{"n_layer": 11, "d_model": 256, "n_experts": 256, "experts_per_token": 8, "d_expert": 32, "d_shared_expert": 0, "activation": "swiglu", "moe_layers": [1, 2, 3, 4, 5, 6, 7, 8, 9, 10], "router_score": "sigmoid", "normalize_top_k": true, "routed_scale": 2.83, "balance_loss": 0.00683, "balance_bias": false, "init_std_router": 0.0265, "lr_router": 0.00262, "n_head": 4, "n_kv_head": 4, "head_dim": 64, "vocab_size": 16384, "norm": "rmsnorm", "norm_place": "pre", "norm_eps": 1e-05, "positions": "rope", "rope_base": 16500.0, "rope_fraction": 1.0, "qk_norm": false, "attn_scale": 0.125, "tie_embeddings": false, "parallel_block": false, "init": "trunc", "init_std_qkv": 0.0312, "init_std_o": 0.00667, "init_std_up": 0.0312, "init_std_down": 0.00596, "optimizer": "adamw", "lr": 0.000861, "beta1": 0.9, "beta2": 0.99, "weight_decay": 0.22, "lr_head": 0.00888, "grad_clip": 0.5, "warmup_steps": 467, "schedule": "wsd", "decay_fraction": 1.0, "decay_shape": "linear", "final_lr_fraction": 0.0, "batch_tokens": 65536, "seq_len": 512, "doc_mask": false, "train_tokens": 516200000, "steps": 7877, "dataset": "wikipedia_en"}
Below are experts of layer 6 (counted from 0) of a mixture-of-experts language model. Rows are named router (the router's row for the expert), down (a neuron's output weights, with its number) and show model dimensions 0-255. Each number is 128 + 24 x the weight over its row's rms, rounded and kept within 0 to 255. Numbers have three digits each.
After each expert's rows: "comes before" lists some tokens at least twice as common just after its tokens as in all text; "raises" lists some tokens whose logits its average output raises strongly, later layers aside. This comes from a sample of Wikipedia text that the model never trained on. Tokens count by the router's weight.

# expert 209
router:151131146145145144177159083092114096175106134132136114105094143119119095132136126141124149113148164134117127150111103136106118117171176110154130169137115133173158138102130103114169105117122152067134095136090141131127138150138150177135138139106148146135122107129101121143136142128131096118108123147074159178145112180148122155120131086112131125135075149135106126135145144127097157163096127124114151120112138087126146157114150145170160112188120173116175078102091117140126131106111142116134153160130152128089167115120136140095117101143143184120144159125098123122109118123144134128101093121057108120138097160086142127140148114125123135092146126130117159119155142132139122093090125137142126107136094141178151150130118132113143139103095161145089103066082143097154112156123134
down0:154110133109121139134129163126083127139131119105096091126145091099132095132064074138128102130103118169103121122139136117149160142103151123153143144096144156173122097129142143110157156093100094142081117110102183118119108152117144186104139128093148116120147107126147108147144144145141118169121134080104123140161099122129116164130105138104131120097146120173140115130133147105094140147152132138131131107159133147085129092113141157132117141130152152145102093122178132173110154138159127142148154175094139128133086115122160132124109123130117101143170145120122161082128126109109120125119089110118103078117075149139139177104116147153142107095134146079129124131172182174163102142168110088105157112106138142131124155164136131145117096092132126096135158113161142096172123121111100
down1:130077102105144161147146141154106135110131137086137129132143158095131126171129132115093112139113135132127089148147170125111135111141121207093102141135095112161108082113169119149101140129141134154100122147156143093127084141131163132140121144151097134128126199119107108160109142161143140109125154144139108078119151119148121108120140146126102121143124125150083132145153118129113149112135068120093155123101124139122127169085157131147158130129123154149111119179101131080150092157147147132121109138129128123130126129088149122122138145116165086116121088128112121129151100076135171079112101091092101164115076139144095098152147147117160133125139085125128121157145150147133124118118136138133107124166175155089129163153134154115118132141150113114174098168090132057109142132148138
down2:123126108175137144125107161136117115158129117102150193099125159155076133119111154175138110121129125096149122142174070170139140108140115143118102158118137167147135125119157154155081119100165119107159145134154104136089111154113095152128133164145123171168072089118146131168085127161124103122102140105142131135133147110125131140132128113160159142144135139125130095138109130106137122137143129105129090108103137164127137112124131098111129169130145091153142142117106123161164134133106132115121144138141158077095178127131150156151092147100064119091101105094185135096142149136158165079156156118111125138104143143148109114119144136117099146117157132138070092133110109137134140108118120111114109180090140157100130133138136121145123165133135145081106089176097150138100098135139109
down3:123091162126148144129132149148178121114132096138141133133140120118127101145193144083123101122147070110138143145136110120090117146147121130138135108093161120144141141101097101113126134175094135158098132099117156120110151120129136140132185085104132110118118149135183112091148143104139097127109175118170141124099143165137138142099170137165131122094113131096063119076106154121095157123087156160134113138093150139126168117132124106133116132150120111136146151086114139135153100121164112155160122160144132153118124128096111165111133163121156093122135141141137081134137074124078073142085107168108134056121123144122179148115133118105139132125142129171122167138103098157103151111132111121124132120148133147138107062126105147100138130109096175125110121119125116128107126134142115
down4:138088165154131121143158144095122140119100121146077117107172148129132146145117104116158096106155134129133098125125108089161134181134082092113135123109137115107129166130152151157154139141085109129124119093141142118137170099116210134099150130082124090120129147122160118182119128111095097116108122113139107142102101140093157143118151142089061096149101119109122131126100127136119134138154122147157170136116155119153138120115150120146158122155137135133155180113094109105119118126114154149164099130142140145111141111099112130180091091065088110147124137103106123150138093099117107109118116107130113129113152134059089106140158146122126138138163160129115137120133136134105124133122149147135162100109118101130188123087118169087101153159156124130135128099100095111105126126178139
comes before: " ", " \"", " —", " MF", "°", " Total"
raises: "ation", "ence", "ements", "ings", "ions", "ations"

# expert 117
router:132127099111141171150142062111155107144126122118094139154116124131135113175130132144154151141125121074098106143129095136109154139171119127124116129144096142098166120096104124113142097124133122131120097141089103132147137118077164142089135147163152147115148098098107126163115151141141123114129103111110164146136156172170124098123100118111143133155080093098090112110140165144125124133086092121096145108102193114124095138106155089130136099162159142138140100116116137131114104199106092123137119105166130144117152153158150114125170115182121132134168134129141132112099113114126149131159098107143154132141121164093116093087123101081155101131127127103113142141139151152107071102107137150125112150113099151139163134146121099084104134130108149128062159127115158139112144121093154
down0:123144119129109135148179150139121081133136120167083119167116144098131157141118104110110148126098138144116149116111099129140120151142134150138103128154176096141176128136153087136104105115148148109129144110130165114135148148149120114133117124145124151146162088116116124148132101114113052102119117135158106111135100175144111142133106137125073077109130148103107150183175161138126106128122142130116193143173162133103126115132131128158115159115136172156144182149097122167121097155134118147111138120160112107153091084117143182142156162138110136133118150113131136152058120136135124155132113141112134152094146157109121104149153162077122093134142127101149169133129147136095113156127133156152141107159182147123088116178138133136131089163133128153151105103150127158113164116108098
down1:130152084119116104094133151134105150160131145078112126097107123109153081146134054146173101136077105163107119147093142112081121124133114051120112112098120124132102142153111188141103145105115164105056130125117174127126176103143064079163174127182162125122153095132111089107088155128128167127149130101096149129128121082119149106145110104113090124113133120145134133110127134142123133137121171156132124100112130130099137147126132127092115142139135112129147135135100139135089110138121157122146117154123133169115121124145125126152146139097127082088100131140168123161152122105127072124125152117126109144158115116140111135134148133151137092122097132102143080127157127136154136083147117150119133140129112112137166191137095107136091149116153098130111134138144113136130135139110121
down2:147137145192109147113137136134094112123115120128120158121107094147104106134118135115118090131118074118162107153119183194118178106130094111082138121118129141095142121163081176127125136125084186107128141141145106092154147140168150156147093102083108105142117125115148126102135119118151095193125158144121127115129136137145075150140158113176116149135164115140143095159162116114150112108088106129111134132089137112187145180099090119137156175148104112153076117105137088138105153098166143127136092132151145143144131134111094065141140117116153135117135094117161168086123128092148127181126135145110107165114127109104172142158140135114152138135131114098142110112139144135154121108130128144133131159127135123160137143145129113108115128153126133134133136101127136122128169097125133
down3:117087133116094098099108143114131156145125111111117134157162128133144153138149153093116200138154138131117081138105152106135113132081090135162079114113148083125104091125140112076153091134136093158158121122140123110119129134079105107140139144137164146127122162148124179132135134123142101132115125146156134162172159137097137146140151149165139106165157154088125106150132090100110151102113137106164161122126086095118115115132114122114161114152135132165154106128142107148128110159156137138137093163132134108139155152123140183129117125139138127151127113136129098104105140145134144121102159144138184092131134160156155165132097140155093148107176130106150128166129156136115139112181145155158127156171148085119124118125123147156136139181171117127122113139154144144183149103129060
down4:160177162137175160144109092139112104108125098131140122093115113134129137157159116090097123139111162124122140129172145134166125126091179193125120109124104091123147153162151140103122106139123091145140139172107133126110117169156133142162105144108160171092157137118110154126143165099079079163157144130177086116076119151139073137139117146149110044115124135149148144123105131116127122142140130145160125119113136148127146100122105118168119159077104150133129166132145108132134142152136114101097153148134159141180150157087126131133152195138108131120119122142131166113097124102143109125154136139123135154107134127136122134150108170153145117103111126168102158167110119126115092124089121107147109113163151154139158112109157110156160135156117128135165101137104145132144151137140118
comes before: ":", "-", " by", " •", "=", " name"
raises: "orro", "omer", " landing", "kin"

# expert 133
router:141122111140136148113121129138131122154135138088106131127124113153126123185119137152149115139160154110113147173143092168117124115144139165156153139145115148112168150110086126140143134129132123130136096131126154128147125121145143159097101102142136173156146147129103151168153128125133123135141123150127153160123134169169124133154100129123125107095093125092091072142152134126109109125093107114140148135089147110141108144065157143118127124147107146170173111109082137116114115183130126142081152164209159153119124156114133148114135109153130165100149118137106114138116060141147121117070122118074134100119132139108109125107127085090197119146138147097131184099138116112131116134099082107124141177116144126152170171123104160085157139144123162091114127115101135122119135145107136
down0:124137157205128104099162137124109115160117140124176148110133132114114157123144148130141122091160063127128124119128117116119158153110101116134122116110129139105117125092130168149152146117119081112149152162107093120154182138153074118121118089097132115121132108135152115138120096143145096163152112133184117142138132128117114145120150121130093121120150074107116106108134111123144128118187172121165126134145096115124149085156102117097166155117122094126166141120139082119133150123112153135160127131108080092175140093123115061124092113104138129160149113177138146154129132149131109079147141098098150121129114164079131108115100157128097107116092126139118129193127133145130108151080128092082100121163086144134148118139105123110154134110140123105135120161106123114137171122146132
down1:137148152083116142072118126109149182134116138139157174120171083135127147096092140118077118126144119104147104114118105142158135091149127153113117114125105095134105118105117089093090127115122145105133105167126158134134137139093144166113133102142109130118108083128124125146156128158160112126136147118139132101114131159140145141139120156176146190133104086112132098131136127100153119130089117149113142144105099113174142101143115121189103153152134150075117139126179132112142129174090077162108137120117108124127114130181138141090134113137134135128130155155143145169161103152137116191143144155178126102141152081135135113102127126104148119124091133110141137102113114097113150144129152098160072141108141123161120198146105134114162103136114173114126111110141162164128109144122124
down2:112116168145086106158161138125109102119133157139142131113145116171134136132117118176136142158153127191093148133094144167109155126153130163158121110125128114111142094118106106120148092168122165113182129120138103137168141129120091100127153116118076128108103141124093130160111142124087117125126088128122131116096112077131186115169113117129084094119145095157117133148125089146122138136175128112142110130129117121132116128168114132150100081090133104147113148106140127192123132117115134175102162062144153130118163132112080176119112134131106119083097152122127141148168133137115159156138085087160126130114100101087161129135136169151128152154118119119113150107133114159147136129150095135121127132084152122103175162110151159122134101126095138128149119153130159164122176132134116
down3:071112115109117157138100135137137112113118104153132173115159123107137148127102157115133131155106132118140106120104119152157130099150115146099124103102132113107082130141117140122158100109101119133199102112132136160124120138140104106143127153094126161146103145131107169128087115107147103137097104135094079111101090116090096106080141129128141112135100132132152178171120138148083154108151112134169131113137121114111134140095155120133134139100139106146155090157167137137113173157147104164118099121116112172138184135137155100155091105137151077079170142066101091111143114111142124114154131131142129136189123138176125128126167123153139143096141080117161079125141107107136150169140096092127157122134111127138108097111115141116121150137173128116116110145168150114143106180127117
down4:117122106124129135110149106091173141123139141106091101119178151132125138109122070069142128165121116136160117123139143129113152149146138118134152084125115163152104096152174136176114184159147128122074124106144139099150144143142148186149109115142140119137126115108106150149149085186086167137109135136145093114097120062067116113112154075087151095154099155129174136121135109130136157163107107135148087144130106139117130138138127162127098141144145108118147169117104120116118162157133153161085126138137171124159147135105098124142119086119116144143085135130103118128139083136126144110129177128143133140117138146091106160100168130165121112134134129123168099082127139119115171128103137111145106114142135145109150143127125111147113173129080153164138141131135142169116121145122143
comes before: " ", "|", " .", " +", "==\n", "00"
raises: "u", "room", "eng", "owed", "rated"

# expert 186
router:128129086148132121136111107098147130134103127130108135144103079113134131141120159133148157137139140097090126208143101142075160132133163119131148104154125172125130120106096152098144103136143156092153105121098121109176126135121118145118092104144138157151138146144124170112159147114136145132111131158134110144130118137161109104126149101119169122117126116122095105124130173131096122126096084137086110076123174127120126157078123095106127138192185154144166104116131126167111143168082114132107149138182149144116101166117159098094155125144094128082156146169122107113114099137144145088111141132103151119142138115095148145109148085118145146110106113136135174097135131122146096106089131132124147097107109151150101129089124107111136117152086165173108089109120136164127133171122140
down1:136115125143142147120144147116112145122110113148191118111141094113135159122147140111117150094156117160176103136125101156118122122084116102076079079158153115107124154135132138111148123128121094120137116113105154073122092114100149118157130106136121130172095106126143155115136140081148104162104146134093125120097116140114138103134116123167182095151117133128145142167151180079124139135142148111085169133122131118114144139136106125137127125101133141193124109146109116157186139143108130143103136127066118132142126148139143169160131123127069169120115137165069105158142139117142132131121131138121173139111144141142133094160102128161122085127138162128133154111130152197103152174153125126123076167101141117151073107147112129088146128155091148129118154125117112108147122139138125
down2:172111115137189132138148116193106139135089103119104138133082118079078118164180163120161144083092147161151084115076141110117137113129128157121104092179134110088093139148129116160146173130101085102154140123108138103126078123129109141108157121129131125173103118107131147115159139113118127154183135105120111142092134147131114173173104122141172122125096110129125141144111164100110108156114115149103148124146119099173132122117098159100117142113096122170106086122133120137172144165120117134119126106165094103160104128151116081157125152090138134113125172143103104124091138133124103131124134131101120144107135160155129124101180135113100139121109159142122167142106140132141140144115093125148136150087122151138110131118053138130146155138101130121134115149124138154128144118128122
down3:163091153153150083119111171163129155148130142140132155110151137115111085156167106122114135128117144156162128119148139122085123164124108122117104100187122127125096115162124121112128202153145099099103144147143158137121105114117188116135149089133138174174145143125163143134134109110143175154127165127090121156171097076099136112129152094141140167146105173138138149158095136137110117152126149159110124117118101128119163128140125110140100090107160141120150114144085125108153110135166143133170148103125135144142078114131147117118087163118087117176130101167121121139150170108114115149150118150087096137110129111132154107135156123085118119148141163114094159102089120145151154139166137158111132115138099159093118086143121118149110153132139143155122122134103133187116121152134103
down4:176130107117147143129096126107138105120137171081135140083102105110161152156111125138171116102135124096107135115081180120124160111066123148120098095119137139122133129162138136142101103115125133083151148130111123155098146103144121162134154122120111111130156164160137126122144132074118113096121129155121091068131146137192125134164134135154135090130120148126116117129116145133129139105135137132121094124138131107112129127140134112126143170158118124161115094079135129105112111112097101095165095098132103178130141154163076123138144071176136142101111138096088114101162104173099093107138109129116166106120147118094167123117130129173117075112086107160115137134122117097120138108122087097146157136147148118091104101096118105113137118145147145099098089132164147165136136123152085
down5:153167121095115135186101139107103107142154126106148128104108101175124163144086107126144142101137126126131164143100116137136143116128150089131154123103123064101148123133135164164138081117148117122136103092133132134161152133145149125146103145101087063127104122126119111102151095125131110077139121159131102103090125127172169110126102116143157109172157157104135108114093129147157126137085124174086127105150168168122110121127148086102184171115097121065116159128088133168153131116113129119119130116142095138156130124160105140128126109106146177111162146118172166091163096128133150109128101156129125146115120108125105133101080130122140108113144093120108096139159117105138134098113108100160165146142129153155107144096110145110147100140138098173121111118108124105119117140096138
comes before: "20", "19", "18", "1", "2", "3"
raises: "ure", "°N", " cm", ".\n\n", ").\n\n", " (−"

# expert 170
router:112161113106137104122108073092115107113126129140111105148114108140120105141056116130150173119121148117106100118127103149090154113148142146116085143132134095121145158146086126159147082090164112107119160125132149110180123134071116161137098147098155170119163110140106150143149160095141107121141151158137150140124132149153120148135155066117112089135132144111122137136112138155119102145103140118100177150122156151122147140099141110125130121176110168120134098108117125098090144121130145105102145151166131132119122099091180079144130087112129149130142157126120147108103111130186122074109106100083175132142123096079133162109140082132146138139112089121144149148139166114154151117110137107100150117120106162159138135113125121093113125128133150171100100133106093125114115175118159
down0:143117150151141098134124152093110123100146090117160125132099117100145104124097063110082108124139173156095123118129134146104173133115159104100144113112130135092120161125095127138173144118137092105141152084133134108122124096140095117150149094080138112151154117145099127133140113113086130131131121121119114133117109186119120119144160128137145103121128111104112138193149138100139089101156161128114117129145174124077116127128114156132145068149108138127128142108094132102130113109124148144138073115103118154117144133135157133175120133121126138146106144137172113139099134140116115153149091151109109130135120124113131104120155186169118115167141066119146188129112147173157136129136134134120149084152127093108076089152144120090152078156108103175086116132101129111117174093115133
down1:099119149108077113133156150168161153099156138124126113130140171119124149108104137114133146124123154123094137103121123106129156138136134104146122166155138111164107136134149151173103115126152141136094147106118109145114092181114118101149108115171123132094094104120101151148127157158113122129144147121163169111135146124113146146121140119138121098136161145138171160068151107110139165145153058112148138113128120164086139103159143146093161113164103162103129158163129079140107139120120100108108189128134144132147171096078129178163174144113173147160135105166086147114116114157163148118101145141132117147102125138177173114116115128144142171108123090141144125148139143103139164137128137125108093105136167120114094101130142118117114106100107136134123109093131161091078127109154134
down2:119145112153124115066177097164149113138111112162153144118156114165135164099128157137152101156137106098120114140114139129137172129092064124143124114144142129132089128153142108142109093159113113155113133141106105152092135109107107131107124094158130159130093115118093117115134196105148133135060162118144135107137127235123144087136122097132079176126152116120136089131089127132095146161130110137128160151113110144180128118094130111126104099111113133139168108154129127122133100147113085125110119138111090105152129163143109144124104105128106150116077088138134121148107141131117098112107159129131134091122103177164157160130116126130133156177113147138110179120140119144122128093107128095097113121154107124118110145117151128120145111138106129107146100142145177130153111091132120
down3:122150130151128114146169110134108091146127181095144110107131140123170111124138124134128136142115126178148141135140130098076088128132124164139150147084143134084160162139104107099087147109131138122128123161172171136144205125165091127085147101104111106160126161155147142130135120133123086146113094166122108127110149072102121140096174166104128080120134141126134125070110134109111105145148110126139101102117143149140129176192124136103162151133111152095131124120123103133106132166127176134132124131108139124143118095116092139131151116158144125138092147062131148116142145122117121128132160123110119149140165127084092112165129139100135121153092087128123103112150104154109128126151118149137136120131127075073098071136142090116124110109162143090116146114114137165113156140117130
down4:077101126114105147109088109122116110111134119122090116124188092109145135146095133133139121125092157176129167106096134101130136125105114104162058135105147160139149111115096110130139182087118174094123130158101127110138151090130089083152123109103112128115143124115120110148136107131137074134145125081129103097070104120184123150132163137137147119142104134162105106140102156131124116134111152126109137125178131122177146106144144105120139142193121171141128160096108141158124155146116156101138179095150136125145123108115135118120164110149130153122121147137090123095146127179093155130140169137125164132123133161130148147151147106129083131147110144131134115118102136126108144118168149088137114131068151157136092109082093143144113117085088117145141126130127105122116109125128170
comes before: ",", " in", " of", ".", " was", ".\n\n"
raises: "s", " of", "\n\n", " (", "es", ";\n"

# expert 94
router:153113120161154112112125095108142152121096138083099116130138093118124131123080160147137125134153161101100100157113151142104136088160130154150107093147114132123162139084084130082142120128178127089165134087137138133157109124106130177132143143162107150163158137118125153155138114150149134133149108146123138149165135151172125174137136076104124132103103134133112100113119130151103123133113094107096125064131150098094129155092146107114126115171126156190164086121125136134111174146137096122146148164142189136125148139144114103114127146132123110111161123175112108121103130096145138137096128124084151149153098145093160123113125087107148128116132136129109178143145175118150112089054109117126117091131098131140130077115143117108143129161126142137131128110132149175128119111101112
down0:117130123152119163121109091159099133126149139151148113123120118135097104141184139108154128140148130120093159122124162127141142115100196086164083123100148152118116130132127156177096129139130138137106099123101198140165129093102155092126104100082076105078141140135115166084149159165110119088145112162117151118093146110130121130167114118139103119112147088134161146119113133093143131127143143100159148108148146132152141122069120132130126146156147083142146145114134101087137148116111168129108136114129094129120147137080120156164157170129141139138156140113098156089095133098141143137109101139131141152127095098118123144074139109139160101159142138102142139116185147160109125073130111136093112142134120086090123135136123132166112132109101128135140115110136111182156160145101135
down1:143150147161144144135089114138129117114173133138118107120127123120115084124146137084138125129156090158137097161159131151194141147124103133135136094108185134131113141077129136170116157118122100118141159188091153122134096120144158094126134118114116106144165124177090109085129168131116170118151156161156151125116106157086103170162138171128127128105128103171134169076130122126145097133127125123111168155130131138137131110127096125141133127102099118109132147126098131086127151133135165134142158097155118117141144119103132116149133160089074168157145113165126125094134190122100133148138085133146095073125112108114121122149185129088139137096138143104127149129154119153095101124122135114123122137140121093134156143168144202105096144104075117141126141134132138119115144129114112
down2:145143113137079090178188152116157114157110139161119111105092131183094118131091145117133089152123108146180131143159129144121134147117095109166155136161166147154157148150161143148108125139134125091112155145164142165123145127122129104121110127137128079098113135137143144141163165123125125150103125141117160151154127156081145130141125133151148102142103150128124112124109114137133119156075122149136133115130103128149124152145124126166110160147158109137144137122143140097130148099149133158130134100142144023136167145163132103138126115138147166129082125122141111141159109133158114121120141106111139114118156096097103126137108166111136114082114137121114113106092136117118151124101133184141151161097140139147135121109130166229135141140164123101170120116096140170157121096144116
down3:103146077130097138133145129116064142122127106097134124109111120108089162143124142107111115180195125127125141102146114128182145168130098169091104112115100110095117122153106094171118132099135151118138167106142097157090122130152099125107155118113106161134131148132122085139115153176143159104077107096117160167154162127149114130096145143096127136121143130149090105132106122172130138115105100149130111111159140148065094138133126185103140106141111085157102116149158096135095127182121092138122152168114152135108161126086140084163149127134132155145109092144136122147120136081148090115115136092095128141161121099128147121129147128147113144142095119154101104150108131141117106127147132191142088106158121109152119089118142112122120126142125108115156119104126157120122144100119111
down4:117186144157123126151113155127164116153168167166143096118119148112172094174136142107166156098149102177164139120141132135138124156139130139118185115087129159154085110125150118151132133105137111137128132162151170137121105159115135163154116130125111125114134146145100102154123147114088141111104104125117116065150116117095097136144132117110085109130173120117143111127141107150111127148166113127150146143115104172141141094154153145126129099134119133142127102109105158156144141182122126155103073131155152142110156126105139128104080113133150129146109086166117118081090126187103112129163099092062126126110164164163128121176132139112115145138130127108090126133107133170098111128151126127155135154121118110106087144159110167098135117128140143162152099152179128120150153153119143
comes before: "-", ".", " |", "20", "–", "th"
raises: "her", "he", ";", "it", " |", "hen"

# expert 153
router:161139090122172120140120117084142131114147107115087102120143087120137154131119150149169148120122138119088066146111085138120169094154134129107153118133110139140141110102050150129200091115160131101123133138116147119137103111096107163120137117126163150160178149142096161139093141110151145150112138123117138161148135133187113135124154114124135113152100138110136116121123139131130102120103102148095123140102167135126125107084132118099145135138121108125156120085134117136086152146121110110075152146139161119108124152110128104130136117142123153118142144139124129139100125105177149154091119128105150110132122111116159151144168109107126143142100154109145216098155138105149102117102103115108131126133137127148100128139126098117136113152123146158046135081100124157157131151083189
down0:117121101118129127084109099095117112121136139104134111124115116108123146128161095149085124105158115089119116087158131122104161132087092117141131106123158119113113127119176150156154119110149116101142132134119130144111155131116161090124181140153125104115173122143154124172119105106166128103151149102154144136137105203129123132134128127129116136120111162101140118106127080081142130115066127123112121097115156113120167104105123155137172128105125111138149108121126180180116137133089149149144134145075114144173155151119063105089126156101130111087127154154128161124148098124098145196101125151134124130097111148184121130137135112117142164146075140134107146122116153116125129094130088107107167124119130118102181112142128149118181137151103140130107159132083119131069122123130131
down1:134153105129132160113127093138137120178140074098125159105175140108110104075102133090182159111086164089114108139165101158140117153131174151135144141126111113137132145141125151135120126113170122144124134113147108097131128129137118125145133133104118129119114081125144147080109119111092091111068129146138104139164147135126121110092122109138147116146132145105138103148132106121172113142129122117158152107098101124159142063143101134144142127143105125101133114091147091144128143138157160147110144112143174122126127108137153149124109094141136116078147097132150118103102143127136152094143083126165130174112151132066135140136102162181133098112183115115128115134104097140129110131132150142113120067126110123104114115058145133115094118114151126121118074134101164062145126096100114
down2:107094131149122121142107106129160116098143153148162128129128136140107146186049117104149123131149127139124150113105137123065109120128155112165110160113168135147105142157127111109132085109109109133127107121136171144106134164105147099103107108110127133162127116137112102139119122100136082157124124127131151087130112152148122165150142131161158110070112176130098123130119144146103165109127146126128142192140120161154150139143121093136171187146088123093149103135156116068115078195148126144115107156061121135095141117117134144107136136155142135136098114110122134119138098108152133129141126087081113137120128156159135113107137120159162128146110121154132115137127127123144191100143127120104093128151128128101145127115116106075110130137094116129077131072178107153124131131133152
down3:140145167097147129092131131112131107120150113110119134148112104141119134089126094112129131149107151178127142129108077083121109082129102148111147168147111105121117090142158150160113130123167111098133106123121138147108157154121120151117120087117075153177144096137115103159145146141140085082074097145140144098153136143157113129157120174136103161130087142150110091169118127110100129139102099165120141132155142153127134120158104132135118099093170120159162101112141127116132130133101067090141138099099138116120110122120111163140114097151108182135134085116104171112103147125166139104172100128153170124108128111083113099099107115151116106095122125142116087079107140171132105136129132102118099132172156145105120123142156150146118119168161120098164109123145113080111156120149114
down4:134145172126091189152148112113111087129137142129077099137141141153133120135078139133155107144155100151127142127091134123107143128177135111119129097101153097157124120110145130136134135122133141114171097128148144119147137146114119091137151101130089105107111092103171126126187161147145152105135134142130157071128162146142094109127111146147164189129116128107093107069134126147161121104113096144082134079126194142126120102133160196107134168148122120160144146095093162128118125117109148070116168120110090127128128112123126134141127153136126143132136124139091126118139121109127120134128150155172116132110118081096109147123143128131169113072124148154170136074117111150101099125109129081108134106105147147153113119124102159130151102122110118151151098143130135167079123141147107
comes before: "20", "19", "1", "2", "18", "0"
raises: "iv", "cc", "ri", "el", "-year", "d"

# expert 135
router:137149075101153121152115113099151102169120167155101144153122116149123118127116125121114171122151129102105137153154120151084122144122183143150167120117130135123124124107133131108152081116136169101168139145087125119175150133078137141121109112129135163161133120115078137156188128085194130105073111136136102132150115122135114138110099086130150123138089111138085123095147136127157116111077122149096112127122158115094122123111148101134128124154158144132156099130085141130093162154141120111099163150149145120152140142124128114099124137170091132123166135140152116122132117121172152151088120121114189130145148107112157172102118086131154132125102142114133153116124141105143149072086123100118131114131114141131099122077165093117132114145153155171127124066132138152109112174115126
down0:126133147133129121131102093146153129131127108113073108148144154151105142095129154100125135162120101086094108141090132135144135135109113086147082151141116151164102108144114135153112120098130169153134102075068144123116141140111132091113084152144170129093116123119144125084110153136110141076104154136151114130123148105093142150143141138104093122137132110127067117084117109122153117123130114140156111108111147123135065133135155087137156146136104108137098137111145079125135115151144177065126107138129124107135126109152126071164142189110108107112100109119123140108130133155169122129131113135098134131150125146126143104150146141118117126123131163124139148119081107134145105131080119071142162116100135072109095116157143090137163095139101109096115131181106168125108124152076105
down1:118123130142133147123177134106100161113107128138168114086148117091098135132132150139121105144122145133137120181128135154145146106156138098074136146141049127134127102110112131094123148138159107144112082142111104105140094137144167145141109128153137104135115123132153132090138124146147148123101127136157126118158115117105063155134128063113158109181134147157119146151153130125102130139151132149119140119175103119142120155154120143155127133063155115093155127135165141123147149174171119105133123161143140154078128115094134138141106146096113165129132105101099157153140120149143144142142137113132112067117112153126159143145126155127136148074170138100096093133118088151095116148090126149149105166077121102133138131102152125079122132110152099160151112183116149086094105111138101
down2:143074110145151157105156165167151165140113118113103154057161152123127125106162132160154109144146107123136089097104129117162107101144082119105153118113101071117147118119125132128144131122137141113126148125119132131101112115140137104112121140178108142104119087084141140118160134155128107113124113122107158151151125099067146119119145132152124119159080131139156122164129132148124107140161112171146139150151145119115100111103140125131127075108145145139118141100123133154143127099155152131114141117122171154138159123117090129122114106106161104137111117188125131114120117161115160065147081140157105101137074107147128139191173182067109147078145108158170119105104109152106073121128138116130140168154129136107125105135137105118150101120092117114164149136113139108135106110151122
down3:135089120121126136159122166155114109137139150112138118092128133158131126122075160086095100142152112121090137103097110115162118104133139150173085120103159099170137177142166133112163154084128120115125076137123140130155110139129155140127148108136102106117153104104116145118152086119102093093099098116113141127112119148191155130134099134109155138110124162135115158128190108155124140139118156142092123133141100120121158142147090116173141160177141129144132118104132127132132134093105088181133139134143172118185142125195118170129131112121144127156135147090131126150160173102162110121165101109130146109142115121098156127098080108136147160116116146126110134096136179108077151118117104142138150105058118113117133117101133128097129126149149135123129110105144086093138111146143130
down4:100147132101096143109117119126116151113146114125149125192127070115139129138162135121144089150078121125130119087146138148102110168120127126152110179173159083152126136136137119149167147107125083083106105143070115141093108157092109142130126110082152172120130123128089108119129140093169148132162134138188121117134134101121082127085111123114110170118129109127115183162128136151162133151114117152133133096137123120134140151156156109149155161125123150127136160170135139102115131158193115092134161137135146144122096148112142124103135135147118153122099107124123119131118119139126131150081137120091139161073149146156136154125121133108117143114139157131129177160104132106141124102147119125109113138109132131065140134128101135210154135086124133129080124132137139160143153159113172
comes before: "20", "19", "0", "1", "2", "3"
raises: "ym", "elf", "iny", "ne", "ty", "yn"